config.yaml
normalize_top_k: true
vocab_size: 8192
norm_eps: 1e-06
rope_base: 10000.0
rope_fraction: 1.0
qk_norm: true
schedule: "wsd"
Below are experts of layer 5 (counted from 0) of a mixture-of-experts language model. Rows are named router (the router's row for the expert), gate (a neuron's input weights, with its number), up (a neuron's input weights, with its number) and show model dimensions 0-127. Each number is 128 + 32 x the weight over its row's rms, rounded and kept within 0 to 255. Numbers have three digits each.
Before each expert's rows: a language model's description of what the expert responds to. This comes from a sample of Wikipedia text that the model never trained on.

# expert 38
Hyphens and prefixes. Hyphens, dashes in table rules and scores, and Latin-style prefixes like co, dis, pro, sub, pre, often in tables.
router:163163131190186141100128156078165157128131119053118096165158151111172172146125113084122184097173112194155148178150100095176089088115120148108115083141147102066138179139122135129156070140071098149120106142123100156146171132151177120105168135116131149123144155114115163117181134130087140153034096096113128150166146172069086127153118101101116094140128129130169085172067177103113132096109
gate3:104124143143168138125096084111129128158094168104116111093134130083112101141130177160156141109126127141106136155136180090165092114148110163139118190154206133100095099185078101123166038111071067121128101131133122121124129140134126084128130106144139183087135152169161118110137103127109132073126112175110091130169102213066087193048126113147118167127132126099153110112063176102095156170176
up3:119089108111064107100083082118161175148071128085120094205104189106123111095177064127115123114117099135143161112200135143110118124186099073129085117132113125140141143105155140132156077111116124069189086122150131094107129162147149104150139154145122058119096100133120147107145147096127109102074083177123169142157143133119057121151116137212077114138108153093171075114120128155150197129165
gate4:177145113137128094115160134174111138155131201108107152148156142132120130105230121166116161107118105116153096089122120128130077105082144136195106132158143101100139079152141084175166069147111135115115136139090137171174141182131142089117090139135138130162120104090073117154143121072077089099067116165156159103123171205180073121139080127157115097109136106126166104191112158090165168094179
up4:119155127086144173062165130153161125136125160112072144173109083131104129150101201098146157193130044177098126097102110097094084166109144120038139079103144139138086061116071129139104073100141126164120152090124100099084121138165131134113145139180141165105141172104120135141138085104181125143093154133074110138163083104077144122150159087139113077090128124083102103081146148109088100103125
gate5:105135137120145179157167089152116120127155135059227134168153102112098182151092173125113099115139098190135086175153082148174090134163138146177175117137172132108134090175145139078125104095102119171075137178173148116141090142115119163101155116106069141063123142093133158160148153154124164116065130174140157111102092154152071142124196126135070165136148166140072122121112142122149146121176
up5:135191156142094149146101120180169139123065140061133158109093160158126128185127137134111075128153060155173159151110125127155060125133155127043160091133189128132113093141151182156122126191148205087125133122191098128126177063148099152135132170135103177171118142090109149163120136130124134170157121140163129146139123149121118104133119051098106132189150120104141186142178123139104073140133
gate6:103136096127093149114140054160118089143147138094069122136127143117085131092076151144111126043193059159118139156130149130145096104143140160073081093104151095114089136148122141197154128117075121138142120105155095112209168109126132174075145166121109106115095078138163147120118110065057118126124180138150084122107110157141140095139089155127104177053143095167116108139151148168101174162083
up6:100140146113154207132158128145091113121189089098124170124138140180132182126133103148098102128107126096114028123126118104063136122127114172119182144107126111134129123182098103145144109150122139132019148148129144148187147119102116103118167096227110146162161145162126154097132070061091088095100178148189100135120143116114093072128140075130091159084137107093121151136150129097098123123108
gate7:149179110100114076154175162102129139107115163073134095164144175123055103096149113148135091096117106155129093140123112113117189098162079139142112155171186066180164181078079099090180162118131123087159131139149142137126134134141102124155128149104163108080096126148119076121048139131038128106104108154065130105152134146120101149098151151134159154137117152083145159214068122099165132116143
up7:163143123110125114093146214145095120181069174143121068140154075124152178111124122141184213109102161144133139140114092110127160120124157130114120192094177117171126153099081146122118103103121085173126143040083073113131129131113110097129119203149094086147147126112133108129146208122114126095174158146117106112085115106109111109168083058158124118110186140128107134191128152106142161084122
gate8:147113143113169043097128197121142151140142139078091143161111151118163177148105085154118128127094130151143158119160087120147148135138117138123130146120137124084178150167120091141122132115097130123142122160188171154145161167175121180139180125083129079152145193148128155069061151065097084161092092080106099162180083115177117171081128063098092095101155075130181063114152111140126140123121
up8:125084141155086125074152098138070142138130085138129143145109128068132126098049172095083140102111106111148091212104168097128152179142137089107142137172071151104097115103102137098156127156137196105154127134195122149136200159102101136122127152128151081090132072104161112132174165138164117094136131185173111124115079168149149142158129195168123145130161038126149095125077149136118143172131
gate9:173188148129121120110136105086065164180161095116155100175108120138096156166100145106126171136124096182105143092092124135146117142150077170138090129116163106101108101116100113164114098083060164160110166104114119160151158105118101097099186160084105070080131101086152147118107082131052134115118131138159144116126125100072063137083178054136088095173125130134112128122043114081106142084100
up9:082151166154071091116109153099129193096115149134115108124170101131166136133138102127149153170098112162142101152121092149141124135137160137155094106140125154133178172085151112135117071160133132121135102142126105121114147163134077111162204139178192177050111159087121122142112127123095092182109179110125193176143107088122129159108076054116164141138089108149170116199074169130138043110167
gate10:147078199120193151135113149068131120074111160114163086153096138149098161106115146153071099167177097187103168149154103115142104056126115144069108071142176120128136114134149131093159083154046089130180130105118127111142130066114107133150182092147150155172116132091172098175126120125099175155095109138120125159141179152135056179071106113149096123158097135104173163100109116102114130111122
up10:075141117108088086146167125162101142124154091070174173116139141134161114140135121114129167159155107162156153099068051100146102201110104162184208135122073093142078168131135084149108113083164155136151164158119137119128143178104094129149129075121155143148075160133152105118142198169133157097129080087131122131128109162071144114154106113135074061121168127067107131112120121176135112124060
gate11:085139145058107133136142174106122131067100141139116112130173116133187128130124154113103129126135153170138102157174078132167084072119102075133111127122131120129162186127111146138165072127137102144156156128112115215134114059100134098184128106134114179075164125100112106098130145142117100094067122118167083128126167171122097169084160138121113091128148165191034127097077100132112112055186
up11:067194089125149109119085172114094133113141144143097133109123172153139138126141066131177119139158118124089134162125079008097107112127146103146115057170112140171089132083119139137158123090142092147129128161141106125152165131128119191086121164134096107136111099100129184128166075133117156163096096144126130154154146156054098119158145173103121230157085096122144119136104090105125099076074
gate12:103141108168158111094157092061137136142157173166196166146089178126165168160162131106206128100143146133175127168175119090121144151184155131121116065149138094050120112194168166133137061129072117117179158142114091087147103161156098090119153082162099119090149144126094155074165128122122155143096104085186135130130116146134133103117121162130142150178120118104115151067094097076139096129160
up12:140106102134168108135130124115202116099173146094180125130121135067193116113109116092153120146113099102163135057109087121187084149158176056113093146149103095146118132142146081181110106121061078134116151095120154069151190130116088122128071124075076079162176107103116123129151119159172089117120131144135105142114177175077090136137188101141130149206108153101180149150126121105145118150121
gate13:167110111132129050102081094123148130102155178120116132091139139099161180101083157088165170179113116121158159095104108145141136120119091112163117104072158148135191113099110088102153043122116071078108150163134154127133120120196108156116103092050146168132167163181122163146142079130137083178077076121109154115197104170131081157102134173136175110143103108137139098117094140119166118115084
up13:081149203103111107090153114081147162153088191126131092180152090118150100058133125152083135110086115092119149158165158039125116096103174140176104117165201117080150066151152123118156109109109129158067124110153143162173157183120143109139140114155197147132133143126131157098145109182120093106134122099086136106156118134086174149107097131153164138095095084155174096133145136149198131134180
gate14:123129171129150056096125069176107180154152149116114058084109186143136168150115151131144192144130147107186079158098127149127094156166085139133091087127170096064109136130142080212140072128119115122161118122080148185167138151122094125103102108123162128133144146123135123142154136148096130144102101156155140208079170180132122119123100106118101132103117081141112096169077188099191092085114
up14:141123135120147127162076140100122069129103189201083152156117126142152110078127111083123108052164125162174142078119126152127113052064119119123097132123169114143089108162095155104162101198158161161167158130104165100117092093130114114177161129131120163154114101132162148150110125081112115155143107110132089060074159095158173139123047124173035165127163123118140135127122107150139131117073
gate15:150156127142122143067162104132170170136103142028140116185101136114134141127084118137128117135210104166126104162179123109159058082108067099118161093130148132090181151122143099155164083105126087130128115067114148164146100187109127093189110154156121120121117108108093174145133054065080096168104110152135142060126184114130089165099154116135125137150114176151161106105093150111121105108092
up15:145152163111072172208102074146115218088165181125061151162129171065160181135113126124157116139139148089139153104115161121141170101135122094146117129143109121102137069126094110150137110073162144119107177174076101113120054187092117134153156109163111106108134148152134111106091059139134100143128122138115136124099136112116074074171092111153129169161137075089135089164168171126113072128114
gate16:168199199198149101099098178111097096137118199117107137138104135166117126142111145109160174120105078122132156175138125107133090186094100168112201095177125131117107138108166160124126093109096094144158172180129102086149180123078030132124171128147109116140128199133095141159171143118108146114093130132101129131116162080155119128147164133124119114101134132125171134086133095168197159195119
up16:179101156125131098080080084105131134158140171120151151133083150125095152129171101119141167146132095169151165063135131084090044135175111169163142102140118107129104138120161091137132144061140194083129128106179127131191190117077145126101125086081147112167194156123136148118076177127098097110166120112185137093165149196165126156153180161134163133106133135117108110148150069108155176096148
gate17:164092187100139133153129142123157120142131086101139113111117150116069193132079104121141085146127098160176115134171138083222067120169155078134086117081143132111114148127087145142124127186083128159099119113151154092143154169149114204116082110156152138114193180107122145152170148124103128164138120124128077119192136144116115141069121102182158185152133124149119144109088101064126175045144
up17:109116158098151109114114188090063133121131177151104118131065127136127061138104155132150188148191088198084142168148144088156114203123154129145122162188217087126145130090087106125122090123104175148105130149125136135122128142155178197146130099146153121160167190151091160133174114161120087185151121145117112154187115130134142143127095121139126132085171113093140141171133067088077135157134
gate18:160177123070169072113120126162122146150126136106122089150126119162140162088072149123106203107080133135100161135162087129175115110090083107114132132096163170114193107135137120099208092162093134150153112108086158132166145152136107157095182165108126166075153155171109102088110108095103112089163121090116122054149119122129156131063111108079197102173113184154195116134123139135074151099118
up18:217107112091120086084163080102116175131098143094177104133148120119178165116077128151114116119063144123124099154151128091199118110097156117154124076143107069084136126089125167136148090212123171140091082190116188154118088116148105135080140140146092160101160139115128211108134131099130102085122132157123070130136137109124091197121146110099129115108151078158139181100122128095168089160123
gate19:106137110156061114132143164093114124153164113123166189110078150109079130139185192167151154177106130093129099095126150101208132150125087147176101136168143109135185138092163165164155087163072158149094157124136161178124137084111118125087156103126126155094165168096148183175135119123135083113157137146100087123129146172126155113142098075093176152143140088090144059187145110100113112072076
up19:162156142182115096144109128150123143131079153130096132176241087112131134100144092055201110119099107051151107120080152131139145124113139101153156130154151111163152117123176128116209107134118185117118146109057160147119131139113101137119186142133098073148075135084116136136129112165084192150094141105132093129162092132102109143158111143156098178162143136163155104199112158187175121139123
gate20:149137063176111063086083176097174142128088087046134127084054132073173162175134147121119129108070110144101095096117139115109157112107166130173170172126148120099128128114190132146176068154152131142109113188133145176108122107131162141152140140113137117162168111069099134115118151144111132196146148101156127092115085141101131150113086042127133143103159113095210108115108097157110149106138
up20:048120099180127079108142120103132134178150131121125098078096172110138064152136106134161130093088094114121147168156074101155166121098130139169068158160121125146105158193146126110092153169061132156069165183167132174116125078069118119103126083151132133121162080117049103118191145178153107118114175098169131123084153133143134176151124171160117113099129138140167152161088164146158135115174
gate21:120079133125071158105160119138083060132141092115144098105121142101109153160111118152167176140125150140190108126126132138123129164116090177108124074079146103109163135222147088108138123158123142141115129160124102140166151156196111149146158108122201147095158139117097151096132169089075125134177135105121081118207166153049121145148182089168142118104135134182139154091090184101151089100195
up21:062158101102117129119179107144157149129147133132157127162146136106126168136062117113161178115109135153154159067152062085147119165136097197130145055109128136127143127154160144132201137125130119124149129142104147099116090139140084082122150179155097125170148175141162173089115085106063166096160218114152124198130186123124119133034137088152119114156143108120166125084095186116139126111153
gate22:177142149184114123135139122127084121116177145129047087088148189114131106065118159124106150096101121136113061188111093058129084138153114180092189146107169117091083088162088101080117146119090113126094156094083110107099120098213123149112177167113171127174168150075114124118124088177100067117155137153140097087128111178139155122160116127157096136088139115091091103116091133143108111131146
up22:152098120111164118097107162045065133145157130098124108098175067140157071115094123139102095100064110104145136178192132079094098152151155206182158153067132125100134121088069151100108132141126090135098110098082179076167125158089127117131137159101102114057126153098155114137113129164097086135119133149129129113113191128123132110148169045167127159130129132196108144145160138089131088127131
gate23:203123145110090106038077067155150144154096128120108132125172124162155128101144094080139125129113144168154099128129155203105092153112130153184175124124189149137120120094102168100154102107103124136153134120077197152151135182112130120167169153097116122106136096148101163131133131130072144200107137078107124111173155153117114206146162062162082087151169118089175139164108146081091147144126
up23:131173145114122158116140120107130168161136105099119126106141140153109182096080090189057205105095133107138115165093140122137045077143125151153101087039126134160180100164103160164158115121147101129147147099152079170121149135105165161141119175106136065161124163108137101083139192140049124166152097142109161088146111174093164137104101112110155158118157078146124181122093115196130137133117
gate24:120154103124174112077090127139178213127178223145116107100116094126152098178146060136118124175140109149096164142130127118134099085134162089113157157178122086138143080134138157124183085141123137115171126150133086091125169151124082141153122161153088138122150116119151084191121109144177063144147069126084095129184110117133133186104137146153136044109123134116188079118109150075164139124106
up24:138196135092082091141153127192109175126116128101083102115100119106102103067131109132047108106159138198084093122097134119149101118144190141130140124111075142085159095127112103067115153096130164152136099136078167116123158121136131104164085217105148129130153170059095156135141143131080133087140088113069132161131165135138085139132170173138151088118174083077149151094095174140111136136071
gate25:128135163143134201111155155152150182141123133120138159090098083110167138153157124153172170131152094160135100094062106113076100114134162121065106151138125059150197105173121100077082074174123123164133092157137122108150175151156106150139092121181110129179162131102127126128175182129144170121095102127122152128089106144107143174132104092086087072102141126147112133143053174126191063183130
up25:238148122079146084089111105136101188165120171075142103141175084138083133132086130138149070152117126083165167110134101157111126115082096184122139107146115107133102056147156123074150102077151120126100112115144147142147120142175186123191077138177134146087102185123145098176147140153086121103100079170171077149115132172105144143089154139092149111164130140128088175113105148122170158165128
gate26:126068152108151129136097085139153145104091184148164116196231141081116161092083133107140149153143123118105140077113141121131116109114145104118146233179191104138116181109148113177147090087105112115041169101075126137127150107139131092108126135107105128104151147130107115113155089146146123147119133132127068174060098095134113154074169183129128080195112119119184124123140114169116134142150
up26:120195078130133115129130162140139102141117102097105157112164138138115155131155158119115140095155134178141154052148149145125119105171106100128172156140075167130124213111087102147098171176111110106181169096126091135140188081157171124161150125084104158119153161140154125107098108135123109126135117137130140154089100082159141122135180174134026204110103163105200117112165140070105180116196
gate27:127172161116165128093163118083151234092131163097113097118116135173116081129154109108115145092136059160134131160115118075152135160142075167095173146109088117103137155145104034104095062127106100154117142124080130170183112157092175141153163112127129179139152122112126181121166075090106088101106083147122107070110130170142069125136129116108117117162151107119149110146096138097045139085122
up27:156101122106156113129111082077150136087179160072193100158114154065101130166140147105124099127092055214132124187148090123119129165128142030148133120109136136121126170160126155178142161112121078140150139195120153122133096106102172120153151150104141162103130113070124112117070143127139159147066136139110161124112126127195074112074152115139117172110089112164164130081067118158157162138160
gate28:162133146148118118083063113180138066138202176114220174117097132089134157135114096132162132202072101134125155114154156091172138083086093148128123122088157104138120177098103099109110007114088127138127141077122129118121157128151191125113156121104104143162171150151136080124134143126068095157172138146135162134115153160103093111084132093117109131105141149134125053140156124123139092094101
up28:129119076143190175131128186134105122128164088142132073168049133071117105155138159172199138172151134145157107174114155159138143119141125131163153146115167162166162158105143090092085124128083149097139142125100090156145176162123170099135083138089126144118135123181188101119095161126103145060083143047095132097152174089130141063157108085087075093112136138132159135116137123143112060104099
gate29:180115120103106091147134192105124174159123116085142116121137106101187081087134122150173123129137112065091155171106125115128161070086068183173124148140105123124145146086086151116123060186076132140151141078177134133100151127114196145127118108111139142177142136156142119108119113134090127161047172111143134113103167141062110189039152150128137163144141141160126094151176094122150172073101
up29:226147138136125184080115163142165116124073171065059102087139115102113136147059122101118153124153122082171119131147130134152142139104158160110092124177134167142138114174122119093117140130123077072115114129152101113139092128084158109112115052128208162102176112132116154111129104126123225118106116133115120105077148159078151171075146143133101173152176094165095126170114108125175157159110
gate30:112143114130106091088118135108066120111188148149150135067152114113223119080082100149076054108113124134111076137156154111148075140139114137167020107109119117077080091149152132137098128122122078139084106126109136158139170178131180111145120122082101148156127178097108096142160101102116168062153129166209130084118131141107109138151135141155134136129107142155119152120210098118112141134072
up30:172169163119095098123143148126128149080180158090126198140065127177117130122109100130178148090115138133119097159132113098136084182085162137110113163157138163165080142135175117121142118118121108116089143105112134121115136117130210156077096130104089123211107190125184133191183157057124114086072094180149174172120149144114082169086140131146144123127103183104107118156106082104147169122098
gate31:101117138171119159130127155104185150096136125146118145111117123087144097111125146143137204126133200162148144063090103119162192133109131151111220123135154052149083099118130098151151100147070156106050154171081125129158142085138096150097103137142138132127127122065107112162089163100160123148109115166149089092145071149144045154139159121141109078131086101131180093103114118122170184099169
up31:114143125168118103154067087157129108095118094113132129111122147072100146142092126145164160167161107157126119173156119061219110142176112164144127157151147069098143145174165097149154164091094164111092120202062091152136130129153124104156128140132096154148148066087100118153033158105082102161157160149172139155137106085142146139147108165151092113094135126132219168143123100143147185117120
gate32:184113100140162086129120120144141114139144142094123112152105096100075227124175133136120207074131154130125132168111116133105110079136181173142127141119178107108154170141122126180111109115154135099141076062112159192140102160103140151174123097196174131150214075141127131097120124108077174149109146164116148085124109161167104151065159106113104142136148087103046127171108141114137142094130
up32:111065141093143061180099107122119202105122145122139126078146142151131121142132165117118124147146100172168175149092068125109184079132149134129142156190110103096103087157122092131155143102113138149077121140155074137142133142119145170113136084119165161133121147080118197107136153116123219167068138072124075172165120112082119083069101110131139112124099201108104185119119064121152120165111
gate33:179093118160096146120123102101090112162174131124090128074129182116154147059113137127192167139090116160135095096106103124076111151081113065116128133087076072117168123123151115118073117069124121106091135148102148137108096091116087074135072097114157077081162144092104074102150133135119160154116207164111090156075122150082098130153135152100134095074101180109128103144121112096135167087191
up33:110102126158132108197155170101124192135115116113122129127083178091116130147176135085134177114180157162138105187126128131087093125101110128149103164147078100156109125145094097194024097143131156069142112138091177129065172069159123127098117090077140155108115146122135073108082112188129116155112120102144140134091128122161145156176139168161081131165104159111124168170138131144094144208157
gate34:128172065146200121129167181152076143152152189091088094163144160064116132118135103134083175205107103123150160088119087163088120141107140137145136132144159138171111098104164132125134102088111138114156186132085113191116132141075114126145100187099127094165141143100061073133122094114156171142105104158084072113169145198117094091140118111114113106146155152102198162161112150131086102116120
up34:176109180178121125094121111125145165145086089122102116080138136101116124140101077155155204124204171102181150174134080108132117141136108182231133105155091129159087098138135100158153123174111153105131156091159129138138102117152085147074091162140178153095139099128116093107109144115084123136105158177125097140088129142141163112090087083139148164152176164153149139143077204092092161070132
gate35:116081104176087099074092113146111154140142153194118097157124146070077156077114171116147143144154177142133101138124051120137100109117106181151131134102143169127127080160134107093150042126091073119144109191182168185121152161099130133110204116082136152157147156221113132125150172133094096132104157140116118154153143141060144183131124084140178079134118143136142086131128136109140107114154
up35:107125150127151090147091147105151142195128115102121053133146165163137076105105175128117135165114096100109149116153127086135091095139138202101096131071148126097147154095135122107153120141144187159201161138194149070090199109132129152146173158119147115160136132156136137098123145122107099129169122149099090144228111182094136148127130146053171163157104080043165123109112152111104102144159
gate36:179073148181103156111172083124136134081164188110137078196019082117130122137128117099067159152123135137112105134173176117146135113120131105052145101123188117108144152071134095151149127169086169176121166151140115160162094132159150126103121130131117133136108147125176108138208132197089130113129136111158116082193135159116135144089070137125103118116052158128159092140122127121126131109095
up36:167147176116144144169130158125152145112135114168133167153089066079151160096143145219138045176113155083141123115175126143157099095127094101143151115164114082144142123143154100113112093157068162140132073170144135150126120110137185124159152100141161201124140120044147167176168103106130144139146082196152148088114132115119160154111091154140121146175091149148133179157110176187083147129169
gate37:188126191169127111059228177142146132142141138150124091157043094181150093111139160174133104143172111142110139122154090133127127172083124134171109144074153136090077179156163129223123168154070071098096158160101111158128116121136131101150073060159142119132158099176128133131085119122114133135147111135128086090154172093135149122093099145144166107128117142097154094163135115117130175136135
up37:158144128121120108157129134170130148131186133189129139089077105119175095087181164118060126097137154105105157113165060116162102154133103089138153184107111163130081124100076170146145119187127143168164164097160155149148096163104199147157100100068024112064142146116122176097088130122102099130115110152121084100102142094122149116150088159062121131089103093114158128138083143151158095117153
gate38:100147176182186095053153147132165162121084118099180142090114161096070115109092099091180100188162090123197126119114143113150143107107099138116121154101153136170157118075150133141134141143035128097157129174133101148121167124154118123119122147131076115148094103100127084161169145104076106087141093143130109125117170157151091155172147165098191112131140119069116128110059199149184155137144
up38:120144080115128161068055108135139175131127091109106121206120140173123110109158100098128162151165109153086154142083066139098144121103116095107108087164125120133068167106105082081112134097045116132106150152159127102093131148101077099152133086125127153073125178085141167142077086109105075124149152072154130106137122157058049143084102150129153189155134112104113106081111092104166134107114
gate39:186099125140103159096048166120106129162132059131100130150142128090144034145122172185169148131110145152110170170175147132134183154133175097167133103197140130122156136092191082176134117071107110043155114152165111119136175096106124153110134145138119122157119137117161122092092101125165158166082175136183087105148093111122143127102143157155121165125142117123161122088102114091116125112044
up39:138070171118105130081124151142064132082119102121102130178138085143148134142107107179083098182144127177117103165075063149153149145191151098093091105145125095111140092111129144104088107100101125131100116112141098168182189198118145161180139140166144082168139132113130159116145092065035140190131069094093131089184088136111088107117075125097133130126091153119099092135138125135168123112114
gate40:171126142153183093117141092129120134132151172081145117134065186126120096100169079216169174137118119138161091152127165123151120119133111156125070133184150161059087170138110148205086088139107184131134156164081096120181109112140130131120111159129046138092195096103131122123110154137085091138117109110179179179148156157106123117134094126123125140151107067128129087131186100148127129074107
up40:102193120060079162123139107091153148136124164086112143095245188155115127146163089182087117129155121113140084092101146169120114109087135073149124195134132077131126133168164131088136110132150142163122155125058118187126184135149118140116128108095165080109152125092166174126119124139081186193083129111094094168145160140132069128109159158132149140141177139152116145149125090166142139152097
gate41:125131171132125115103123128128094149122097149091120189084104136120113149106101047158116196106107131108146053171140107094102108110101142088111092089034131097098110079069125130037120077146146175139088119115171126120133098095154118145154092173134174182155091112111114120095160081159126149160177090081138145103158149113103136119128111142091150098072135110050170128158107159145169138152120
up41:123163180200148070135110172139148118131102133154127156157061125199120118092080153141137119082123118143125132185137123077139115136099131143156099072134157104119084123089129164149138082173113104155100109148101058144163157165182194114041149153114084144123106136140055148167112159106072115117131114144168113175160131120147116151101070150117166106145106146109148102112074072115163172128075
gate42:127125169176146150118154066100189114185115099059134133109141169077163078113134193167129177121207105159184102118072137097131084159177184122128109095142073113111162103128095080106084094098149138173121149114144125112057180133151083146134203189098143139095147142111114138157157112077104089140148120112123123153131146128107109138100133118185164107164179117099126102123083143108135118142154
up42:146114085177169087146180156129139173128152176154103159117120095136085089142130125109178124149050103149111083149155112101151099156106128151129104094125127140113124142122060174161142061145079078113089129097146138087118074165123171095075124110164091148142136164162108111156110213136133126086093104123080158189166190092106105197060135162104078113122149121143115110097143145074130099133122
gate43:140106115133147161170159106134165157132118118138138216168137091094127161129079085101179130157163113052121149105120217088111160122115131153119119069145097158111171129130137142159121072082090105131093199086069109112152126187111122146069113200127118121129137141132120117150148159080156092170150110150167112132089202132163064166110177136133092127124117083118094124131110145112111156062110
up43:141154061151131122121115075166124101173117080133071110128132173131138111120142155083177132092180134169136042156102145156089124155121121157163102141180124149115161131114162154180107124126086110208166137124144127134160104179201152136140160094160097131118107129113147186146072140087098155169180161088139146149097123131166099110120125077088174072120118110157186093104098190166143176150113
gate44:152124134112102087108141145125142172058139123164151156158100129083115117135152117131183158159139086123132198131139152114140089148140104113137103135121142091126149153091094103111225085139051107128132141132187139162054139156091121161079148159156140123123043170164149132126159117191177150149093136142124132193147126142132066163107115180144111136203136115088158080143092095125099103090182
up44:083100123129131056151125142108140212126091194146141096086072167092111119103140160098094124109116123110132157106151083096130048103134087071098096157114139110124133132095057121122132122108141104116127118143119171089149137117129120173098164084108113144146127169169123161168165148117188133134152161156170144187170121109105141149160226158139113105107052108067164073144105148145140120073109
gate45:163157116092126147100102086173138142124119081105096089112128094148126171182132098150144083179101123182128103168152121079060143076092146185143092091189069077057159172125137106144158093128086134179103181132094104111111110145125144155137128137145125121096113122130134047124130148095171129163066132073172137102142145151133120195114189077156097094134129088123123090133095172113100137090144
up45:149126105127117143132145153050161097130136135170094109122148199115195111131125144175110132079163095134102085084147160105136186082140142139161155177110136133100149162154106162122106188149109110082106088155110092152146138125168171103114188134108124115095119158158118179141090116097147144170145177113180175045175122099100169086149089084163105186120134126141156076074141189091171152118112
gate46:136154046124133100123159199101117171097171115123109094086144139120128116136103117093123098179148173172127136128071119142052117175133108131127220117148099161104150142130121112126174130149132104190137147100088121167110143120111129078119127182089163102104065122049119120139071103151170140095116099114153080140186135143133176107085203092110162138136164142131140082096051122153112113131117
up46:196101109155154081146157143164117124175137114141068093118140141125106138141130150148102100109142120184112142248189104101152091152134107111125111172107146142135137141107086098101155168153212050114123131113126112159144099092136137126103152109050180148134139169085090146150108140124157104092158086087118104090117116172141091134046133107143078117062130079072133129140108167139099134126126
gate47:114122124080124094036116103100168158120091124106127160120114098112126151073116089127076173125177167169155126136089066130176114116128129104132183058141123064108099168142159158130110115104142128100026116119126113163082162119120112121126203130107061182130161117157127126097133108074132127165165145150110069134116150177101135097099165130128127126178093097189137113144115089121122124139201
up47:132156123131165120075176114113175100171190197145171161069143132122087129128149163120126157103169105123083154154204083079100142136151196159109157103149132164131133118105134101114191178116175100119091206165113135138130087104144066091131088106147119125084155139123162124087174118113083122117097080142122128155173138190134096143134127150116097090184189154124129151095107110125111189086113
gate48:095118161088146094141149142110112094133098185046149135170140122127149115120152095080117116066127070144134125154162119077163063116079144171125167145146130123158085121108061155072128116115090114137136093182094121117124093159131119114171090116195098159075124128123116105146093072113120059169156127184176139148088105160137089104140114143115090099121104155066142084162109191097098094073108
up48:125167126157080143108128147120118142128162060139100183103126140181122098117135148101191088112127123142140112112103099152084129153135110108093172183074060125131186102109089190141124178161188130101126157153117143147125123147114163159163098159163228130136111089114161089150119129105148073084191113096193092158088141155089120137148089174125131051098136097163082146127150130120153123108079
gate49:183184138139160111111106162060162102085115117109143166143145116127150087136185097151105146120130065128120163147217140126100154130084130110157118161060198146149134098122109142109122102116109149147138148096117149137130058071159110116191139115127075117150196151131115133126183125119096108128092216109181112110189116137172128142145108112189156094098141125114161185171122155157063151128133
up49:079142152157165117158146166117157151167092063116164109117045128092114100129166111087131130130061174121122081050124116137142081128106156152186137057165117070134150146120102139138166138186109119132116077153083110160136128083120088121096148153154101128144108147133105123150151106126176150075115141192124198163137141138107105155157113134125074167096173071125134081131053147089126111082099
gate50:109190148105192130168131113138168125113171100063114181145098124142098131143152138057130104151120053183116142116199144118133173103109136118148117148161172117107133137154177171113118084126108126145187107134077144102159091137123094170082106151132081181153080115128090119163118148120124116127123065149158122117189123109166040124088115148158148131118125156168174111088083107170149155073065
up50:155092206165143106096119122121152144149152072144120135166152152182124161152143156125161145134062147099115120165153204163095122165144119130150118056129119168094157173104140115084085059067149140110111108120189078155149164145148104147101109128101080114118092217098112129147127123131154168164210159141135152174142133093151096169149137096150113154169176132133135091125073155083130126134078
gate51:150188124093235199123115150149099096137165128105118127147133091102102131147141176100092105095154073176185153133152114146093167096112138107106115126195126124134126110175057154111125095090135164120177078139092131192086160153080121092160150100113145116130133139152169153154144101081059160122110149121078094116135119154158162126085151100124115131141130127145140200163137064125142123143050
up51:147134081132076116076132224137090159129146165105079134144097129104158107111118118156160143118107136178138088149094132113123129175119066133073060122099145099140143115153120124165136099138113069159190103183103088106173148160145078142136139114130130078088132097176150172109152165172037094138084171055116132093114116153128139078152133093159136115097133088161158108141104126100121186092094
gate52:171124109172159127184184178131121144077132066126136153139170077074103184154130148167138128092110136152116169129100138132145115125150162137103109079142132093170121120147084056200121086043140104136081160128118115099111107143123141099168108129081113188125167148115120079119132094103145112071108074107153139083129132049138123157042094105150115105096076155118178159130145120140101151109155
up52:166100139101150076132108143163170177116113132114133214136147153137082127192126043096133099155141157136093111165164120141100099169117168122150129085147136126152152109119122080136127090118153128108078153100143085215102049132126090127171111131095148141147122122076146108153154142081122120114087073090138148160117105132102074154049166061102097175104165085112152140132175134178119129143172
gate53:114151138111098163128143125155137179123153139097104123148093103119155197135131143176178146151027165090122172144153164155176129151119083118188089116174128094126132124143103100120204086148099182055080133134169086171160101155115121139101188118128096123112140178138149101097098131115100140122087043156102125128129120112178081125144173105121181124193171149118152103162123184099118129103133
up53:132192095127159121072130112125168149107123202093152133122152147113106112101124060088107155084079123163108129123092153133096115117149111058115126082136139125176136112119120134123152152145046121125126137126112158174171144112129088146129149137150111099051139149097150121105076098166162092119111073116139109137151089098119070165148140152080147148196161189194218083172112139093138185127148
gate54:167117104157132120165153126092162119130119196129116111102106096115107112185080133178059151153103128124125125207124097152103068079118062090170088125130085110119134150130140198160158127157084151083140124125167141189092153133043157155132135162147069153142148153167133110190124212118103122117057098103088145121146135164088124146093152116076099136149153138109147061124151144141124123119126
up54:149173156151111205124150121157111146157184204088157130121045096118071109129216120142130180107116082166154154176190132113064130160104139141127167137091182137134193082137078118107131118099065114110156127100080161101185103114180097113150078130202131098143123119111133138128094135145079119150142140109091148147092091098123136111071111116142099120142105144118131148161124102137176134145140
gate55:111101111076138168142109131082089143109113167068146103117066080076135123121121115148161145154115156173170153067149111072097125113131106126104098160183197076128080168056119071122187134152127144068121098169176049148152123045103153161158129139135138186191142142123102148103095085101116093120128150106151116139129147156111141116156127125121131134122118111149156087179116083182124163124158
up55:132092090119119137112148059145130141139110122093093130131084144132101126123138140151145172072122164179152156090128160112163171160151098187160096092152193112123154159138093102141181094089110149106168147141121136128164108176152137164131109127116113067106167143148108087135157191211105142091100066126091105162198097142115132192101194125099193121143107155118141070090129153156106195121168
gate56:104099149125160099085141078110148107131108152070113137162073197198117179063129096135058166141169079134135194205123132144125141062117163145070107129137141116135125158060108089097180093114080147143105152128109086135182119143136117094157144166141105110114102092169139116162101119118116135106099186108079092145135155129131085118107133118133147041119112114111195138118118156125167127114082
up56:146172152113136082071117127139154157161130132119127169116137098132075187125178148144097132121096096139125100152127121086145110151165138078085064141089193110156102118108094090106125089129112116056063150163151081128111133126153152160157068144143135133153114141073151152139087101097167137081134139066162193119120207162139102129101083119127118135141207162163097074109133080170130109092073